Experts of a small language model: 384 tanh GELU neurons an expert.
Below are experts of layer 6 (counted from 0) of a mixture-of-experts language model. Rows are named router (the router's row for the expert), up (a neuron's input weights, with its number) and show model dimensions 0-127. Each number is 128 + 24 x the weight over its row's rms, rounded and kept within 0 to 255.
After each expert's rows: "gets" lists some tokens that make up at least twice as much of what it gets as of all text; "mostly gets" lists some tokens that are sent to it at least half of the time. This comes from a sample of Wikipedia text that the model never trained on. Tokens count by the router's weight.

# expert 1
router [130 137 131 141 132 127 160 142 182 183 151 133 116 143 108 177 103 154 108 139 109 118  73 170 117  87 172 124 146 110 154 140 121 144 138 137 172 101 122 107 120 146 123 108  92 116 129 155 141  92 101 105 115 177 139 108  73 132 125 134 116 146 119 136 120 131 154 137 127 112 126 139 155 155 174 123 141 115 135 124 123 126 113 142  84 147 141 155 142 149 115 119 142 102 129 100 131 164 132 100 143 110  72  92 156 159 121 138 139 103 130 129 156  94  82 134 142 137 110 105 121 148 114 121 122 153 130 132]
up0 [ 96 140 118  99 155 184 131 162 167 121 183 167 111 106 106 143 161 145 112 112  96 140  90 172 128 147 127 112 174  93  97 110 112 152 127 120 154  84 118 137 103 101 122 123 159  84 143 138 140 107 126 139  99 141 134 113 116 157 129 131 133 131 177 116 119 151 166 123 104 128 113 129 106 131 121  93 116 156 169 146 109 109 170 109 134 141 147 137 135  95 177 135 134 143 104 123 158 132 133 129 127  91 159 124 179  91 145 155  86 134  77 125  72 117 123 148 144 106 133 113 107 103 110  91 132 111 173 135]
up1 [122 121 183 117 160 129 149  93 140 111  75 101 127 140 141 148 156 106 120 161 152 108 135  95 145  91 140 102 119 120 109 160  86 143  80 143 154 120 118 147 141 155 114 140 125 146 138 104 102 103  85 126  88  91 161 141 105 144  97 109 152 107 148 128  93  80 129 132 139  98 104  96 108 147  87 152 138 143 140 138 110 101 144  95 132 143 131 124 161 173  84 109 119 138 137 126 142 124 156 135 136 162 104 110  94 116 126 140 125 141 122 123 154 122 118 122 164 149 114 133  76  92 154 109  89 148 109 134]
up2 [104 144 144 112 133 138  85 100 120 109 115 157 191  99  83 112 134 134 115 128 149 101 123 101 107 121 163  94 186 136 141 132 119 124 168 125 150 104 122 106 107 116 121 135  98 128 133 135 139  89 105 164 106 171 141 114 117  93 115 121  86 130 135  70 151 109 124  86 128  69 104 108 130 122 143 131 135  89 135 134 121 108 128 168  97 139 142 125 137 132 108 133 157 113 148 137 117 136 120 143 131 149 154 122 127 113 125 139 124 132 102 183 173 120 123 137 148 147 138  55 109 131 157 142 129 154 125 126]
up3 [119 124 111  86 136 137 136 183 109 139 146 112 115 132  94 147 150 121 137 151 107 167 135 110 137  70 148 127  92 124 140  93 117 122 146 134 153  74 139 171 142 175 141 173 128 118 138  99 125 125  79 120 142 105 155 144 112 136 131 103 173 125 130  86 107 149  95 159 117  85 119 167 135 176 153 125 131 104 165 164 112 129 131  95 141 117 130  90 121 131 105 138 150  93 132 145 121  77 114  95 143 169 134 110  84 135 144 105 165 127 103  98 157 147 111 130 109 149 144 132 107 165 123 157  70 137  99 168]
gets: "er", "ar", "ed", "ur", "k", "w"
mostly gets: " Har", " Mar", " Bar", " Du", " Ka", " Ber"

# expert 5
router [129 151 135 115 136 129 129 162 156 116 109  90 136 116 136  93 126 107 143 160 125 156 141 141 137 155 110 131 126 148 120 117  99 118 131 126  87 145 122 153 157 116 164 117 159 132 154 159 118 129 112 136  92 156 109 137 132 144  83 127 132  87 140 117  72 107 164 115 107 118 143 160 168 121 115 182 117  94 152 120 133 156 130  96 173 129  77 138 128 170 118 138 132 109 153 136 100 120 107 117 166 166 103 140 145 127 135 118 101 128 103 107 113 115 148 176 103 118 146 102 152 125 112 135 113  91 125 106]
up0 [105 157 135 115 155 112 119 140 145 115 105 170 159 146  99 124 114 109 128 143 153 151 153 173 115 119 147 151 117 119  95  62 121 102 135 119 144 129 119 182 147 144 128 164 120  86 132 133 134  91 143 111 136 117 135 131 115 106  81 155 113 151 118  83 106 101 115 156 128 142 190 158 128 105 122 164 113 140 140 125 171  82 187  77 103 118 122 105 123 131 124  95 111  69 169 116 125 131 104 130 153  83 143 120 119 131 110 122 143 129 124 128 127 118 151 139  92 139 157 115 141 113 120 115 121 157 135 124]
up1 [132 115  82 125 133  80 115 158  96 131 132 142 151  94 204 100  96 163 137 171 118 149 147 126 175 165 148 161 146 113 152 156  96 120 143 106 146 129  99  98 119 121 169 138 120 145 142 156 111 122 143 129 117 102 157 143 118 121  97 119 130 104 122  95 119 126 105 140 127 168 113 148 138 126 156  94  89  88 127 145 137 117 151 150 110 131 117 145 156 172  87 177 135 124 124 115 125 139  84 175 135 126 138 130 152 121 118 138 122 109  95 100 101 155 167 108 105 114 104 115 137 132 163  95 165 107 144 129]
up2 [109 149 170 165 147 164 132 108 103 135  98 102 133 113 113 116 133 113  88 119  62 151 146 147 169 181 128 149 123 133 132 132 117 141 149 148 123 159 127 139 143 147 117 122 139  86 103 152 126 152 115 118  88 111 118 138 155 167 137 145 162 123 101 125  88 138 150 145 114 136 148  93 144 124 149 140 165 160 142 139 102  99 152 145 141 111 114 155 141  97 128 181 135 152 110 106 134 165 113 147 129 125 143 118 150  96 143 106 101 135 123 165 110 138 123 113 138 136 143  85 183 116 144 161  96 152 166 151]
up3 [159 136 178 159 164 124 135 120 147  49  85 120  87  90 155 113 151  91  79  77 125 112 143 143 148 120 109  82 164 156 158 162 162 131 143 121 123  82 154 143 103 133 121 101 119 131 169 141 129 110  84 121 153 105 120  95 152 109 147 106 132  89 138 121 109 133 189 134 117 120 120 134 126 120 106 169 119 120 135 134 156 132  82  91 118  75 144 150 144 128 132 117 120 122 144 154 126  87  98 106 109 122 120 102 104 148 142 136 108 125 102 105 127 173 149 121 116 102 105 149 124 160 151 146 152 137 142 102]
gets: ".", "-", "\n", "|", ":", "ri"
mostly gets: ").", "=", "|", "|---|---|", "---|---|---|---|", "."

# expert 2
router [126 120 137 153 145 106 102 125 140 138 124 144 110 155 107 148 136 171 118 133 161 116 131 126 145  99 126 131 110  89 146 121 109 133 143  99 122 120 108 124 112 108 128  89 150  99 143 149 119 167 126 126 177 104 175 102 152 144 118 115  73  78 134  81 135 135 137 100 107 148 103 115 123 109 119 155 103 130 116 103 157 127  76 110 131 145 163  88  81 112 145 118 150 126 122 102 105 138 167 112 116 135 115 116 111 122 113 125 123 122 135  88 107 117 121 139 122  85  94 125 124 157 136 132 125  69 165 127]
up0 [111 137 140 150 126 145 123 147 160  97 131 167 182 139 127 133 116 131 132 162 174 110 117 150 109 111 150 156 133 135 121  97 118 112 186 115 102 146  82 101  72 130 135 120 134 124 100 141 147 137  98 115 154 139 144 117 104 147 122 150 101 135 110 135 107  95 154 159 121 154 149 143 112 105 151 101 169  84 107 160 153 111 146 112 113 123 147  85 150 144 156  65 143 151 135 159 133 128 103 113 149 148 164 103 109 122 119 103  77 184 143  95  92 136 136 126 173  97  85 130 124 148 106 178 119 103 131 132]
up1 [132 145 133 101  99 130 135 106 148 162 147 115  98 156 124 111 138 100 101 157 134 167 132 144 124 101 135 143 136 160 134 160 163 146 152 107 144 131 140  66 100 131 132 166 133 119 119 131 148 123 139  98 164 119 151 167 141 131 108 108 153 105 127  88 104 143 163 113 123 150 120 108 157 117 125 106 144 109 135 148 136 116 102 124 137 113 159 152 132 116 147 143 132 149 127 113 154 127 149 115 113 153  88 101 162  69  63 130 122  97 115 103 137 148 103 134 116 136 158  90 149 152 137  86 138 145 147  88]
up2 [118 128 169 121 130 153  98 120  98 124 123 107 100 147 110 140  89 139 121 161 142 113 129 157 155 142 114 109 102 104 158  93 123 115 113 139 157 157 100 122 144 109 160 115 135 107 116 155 136  87 185 165 140 141 116 110 153 104 108  78 148 153 125 120 138 148 114 105  64 133 113 105 143 112 138 135 109 124 140 170  63 112 162  95 121 110 148  95 108 146 154  81 122 141 125  84 126 104 152 123 123 144 144 163  96  93 147 177 136 128 111 102 174 160 142 128 173 128 124 127  98 180 144 143 120 125 125 140]
up3 [133 176 118 183  96 110 121 165 137 120 139 140  95 115 131 136 158 102 110 138 190 196 128 142 146 120 145 100 113 102 103 156 140 134 146 140 108  92 129 104 153 136 172 142 138 133 138 151  93  94 131 115 131 120 123  98 124  98 142 101 126 175 157 134  68 182 132 120 176 114 144 136 124 148 132 173 140 106 126 122 106  78  84 141 141 133 150 111 133 158 136 114 154 127 139 112 139 130 124 141  92 114 123 131 112 131 109  91 179 160 165 139 141 153 129 105 113  92  93 124 114 129 118 175 127 188 121 138]
gets: " the", " |", "o", " in", " for", " F"
mostly gets: " South", " North", " West", " States", " against", " released"

# expert 0
router [148 125 130 136  92 108 137 142 166 125 113 150  98  85  82  91  97  92 125 125 183  80 130 127  98 158 118 165 157 120  91  91 131 118 142 163 122 135 171 106 156 149 118 161 121 126 121 121 125  90 108 110  74 119 103 102 123 117 142 165 100 149 124 113  99 127 130 142 114 108 122 133 128  93 123 141 180  97 158 183 117 144 144 147 138  91 102 130 144 155 156 115 102 113  94  87 152 100 134 150 129  97 186 128 122 120 112 182 134 153 116 148 138 133  86 130 140 131 100 136 106 162 124 176 141 128 130 117]
up0 [141 169 115 133  94 112 132  79 163 162 119 179 139 130 101 165  91 154  95 152 147 109 146 149 122 139  95 115  92 164 104 126 176 155 141 141 115  84 118 119 154 138 119 158 135 141 131 122 119 131 147 120 131 148 104 152 172 120 151  71 113 164 125 143 137 128 147 108 124 132 136 150 137 153 144 132 107 108 156 103 140  94 147 117 122 106 166 148 158 138 140 135 143  67 131 110 165 151 133 104  88 142 103  83 135 144 105 139 151 138 134 120 118  93 107 108 129 138 155 123 139 157 146 127 107 135 175 115]
up1 [128 153 120 115 104  93 108 140 107  61 110 141 145  92 105 148 135 112 149 123 119  87 138 188 117 158 111 143 131 112 121 130 156 152 121 134 136 134 134 150 205 161 106  91 128 140 144 121 141 144 160 131  98 105 100 158  93 104 162 134 125 119 128 113 138 139  76 194 118 112 115 122 109 139 161 112 150 146 112 144 135  78 111 146 173 160 115 143 123 122 129 118 106 159  95 113 111 106 125 124 190 122  98 133 129 141 128 107 130 147 103 117  99 144 146 151 133 161 118 122 154 138 113 133 119 133 167 139]
up2 [116 130 125 137 140 146 118 155 103 127 124 132  82  96 107 130 150  89 142 131 151  97 116 195 114 146 171 130 154 141 128 125 100 121 142 129 148  98  90  93 191 124 107 107  89 131  99 106 167 121 137 128 123 137 120 132 182 124  80 103 144 148 107 106 158 129 159 161  62 107 109 199 130 101 138 135 134 157 165 123 105 124 135  97 121 132  74 134 109 136 167 182 100  86 150 119  97 157 126 158 139 123 115 130 115 139 115 142 161 102 118 117  98 122 145 135 114  94 115 127 131 136 125 119 139 175 158  97]
up3 [158 137 104 125 147 173 133 155 116 144 108 152 144 116  88 118 108 123 107 126  95 137 116 116 155 133 102 122 133 116 135 122 171 150 125 144 102 109 146 175 132  82 126 123 164 135 120 107 104  99 117 134 123 161 167 186 108 117 114 106 112 122 141 106 108 109  93 138  91  51 137 152 137 102  49 150 123  81 160 167 162 150 159 149 145  89 129 118 119 152 117 130 126 113 109 129 149 112 118 148 125 107 149 122 135 126 110 105 119 147 145 104 122  91 111 137 162 148 119 133  78 144 132 137 157 120 160  85]
gets: " a", " to", "ing", " he", "le", " that"
mostly gets: " that", " which", "°", " a", " it", " It"

# expert 4
router [158 116 142 125  92 162 179 123  84 134 152 127 113 150 116 152  98 138  81 121 120 147  89 118  84 153 118 134 138 135 125  97  76 116 117  98 141 136 122 145 150 176 186 118 123 140 122 137 109 110 131  99 133 149 151 123 141 123 118 118 171 105 141 110 134 153  77 147 142 119 100 101  91 130 133 118 143 154 124  85 111 127 136 158 113 131 173 164 115 128 134 113 156 142 180 118 120 137  91 122  91 142  99 120 100 103 102 143 135  94 116 151 126 144 110 116  97 153 135 148 166 137 171  74  82 161 160 143]
up0 [106 141 167 114 132 168 126 140 115 139 112 136 137 147 100 144 182 163 125 127 122 128 109 134 102 110 126 112 116 136 175 158 152 108 122 137 163 116 104 134 134 135 121  86 169 113 124  98 115 144 145  98 139  95 122 115 154 125 131 131 112 120 134 134 153 122 112 121 159 132 168 136  78 125 153 126  82 118 102 131 153 124 141 144 104 154 125  98 132 174 124 158  90 108 164 121 133 145  93 118 136 136 123  95 114 137  84 115 144 110 108 154 125 104 133 123 119 137 120 156 127  92 146 118 144 137 163 122]
up1 [172 127 139  71 126 150 146 166 135 134 100  89 150 107 107 103 131 109 151 183 127 132 147 155 126 111 112 130 124 152  71 132 135 126 169 123 107  88 147 111 153 156 123 128 104 139 111 134 132 139 114 120 160 163 109 142 129 116 135 141 167 135 160 133 118 164 136 132 157 109 118 134 141 165 100 123 172 107 105 129 112 109 132 121  85  86 133 149 101 136 101 131 153 116 138 135 110 133 155  90 109 127 102 151 141 114  72 127 133 142 110 147 126 163 189  95  80 128 114 119 152 139 112  91 123 164 156 163]
up2 [108 161 128 154 177 132 143  90 123 115 102 152 129 142 162 133 126 125 115 100 173 111 113 182 125 147 152 118 188 108 130 126 107  99 149 136 135  82 148 132 130 136 137 117 146 167 161 114  95 130 102  75 108 115 201 155 105 148 128 139 139 149 150 139 120 146 118 133 140 144 144 121 151 141 130 116 167 158 122 117 145 126 160 106 149  94 144  97  77 128 112 162 154 168 158 134 141 128 123 130 109 140 149 128 135 164 147 106 128 125 106 133 105 139  92 157 155 131 122 134 130 161 105 121  85 127 128 120]
up3 [132 186 135 125 145 191 133 142 122  76 155 113 149  84 106 113 129 138 137 145 126 100 148 127 129 178 165 156 108 119 155 173 152 145 113 154 114 162 146  78 121  90 116 109 123 102  96 127 156 108 142 107 107 146 127 113 143 131 128 165 135  96 137 133 119 129 123 115 146 116 101 132 136  94 153 139 145 142 127 138 132 108 133 136 131 149 141 122 152 117 150 134 178  87 134 136  92 100  72 144 132 125 171 114 123 127  93 174 129 119 111 122 162 137 113 126 118 132 156 111 139 147 142 168 103 165 136 130]
gets: " ", "t", " 1", " 19", " 2", " p"
mostly gets: " ", " 1", " 0", " p", " c", " 2"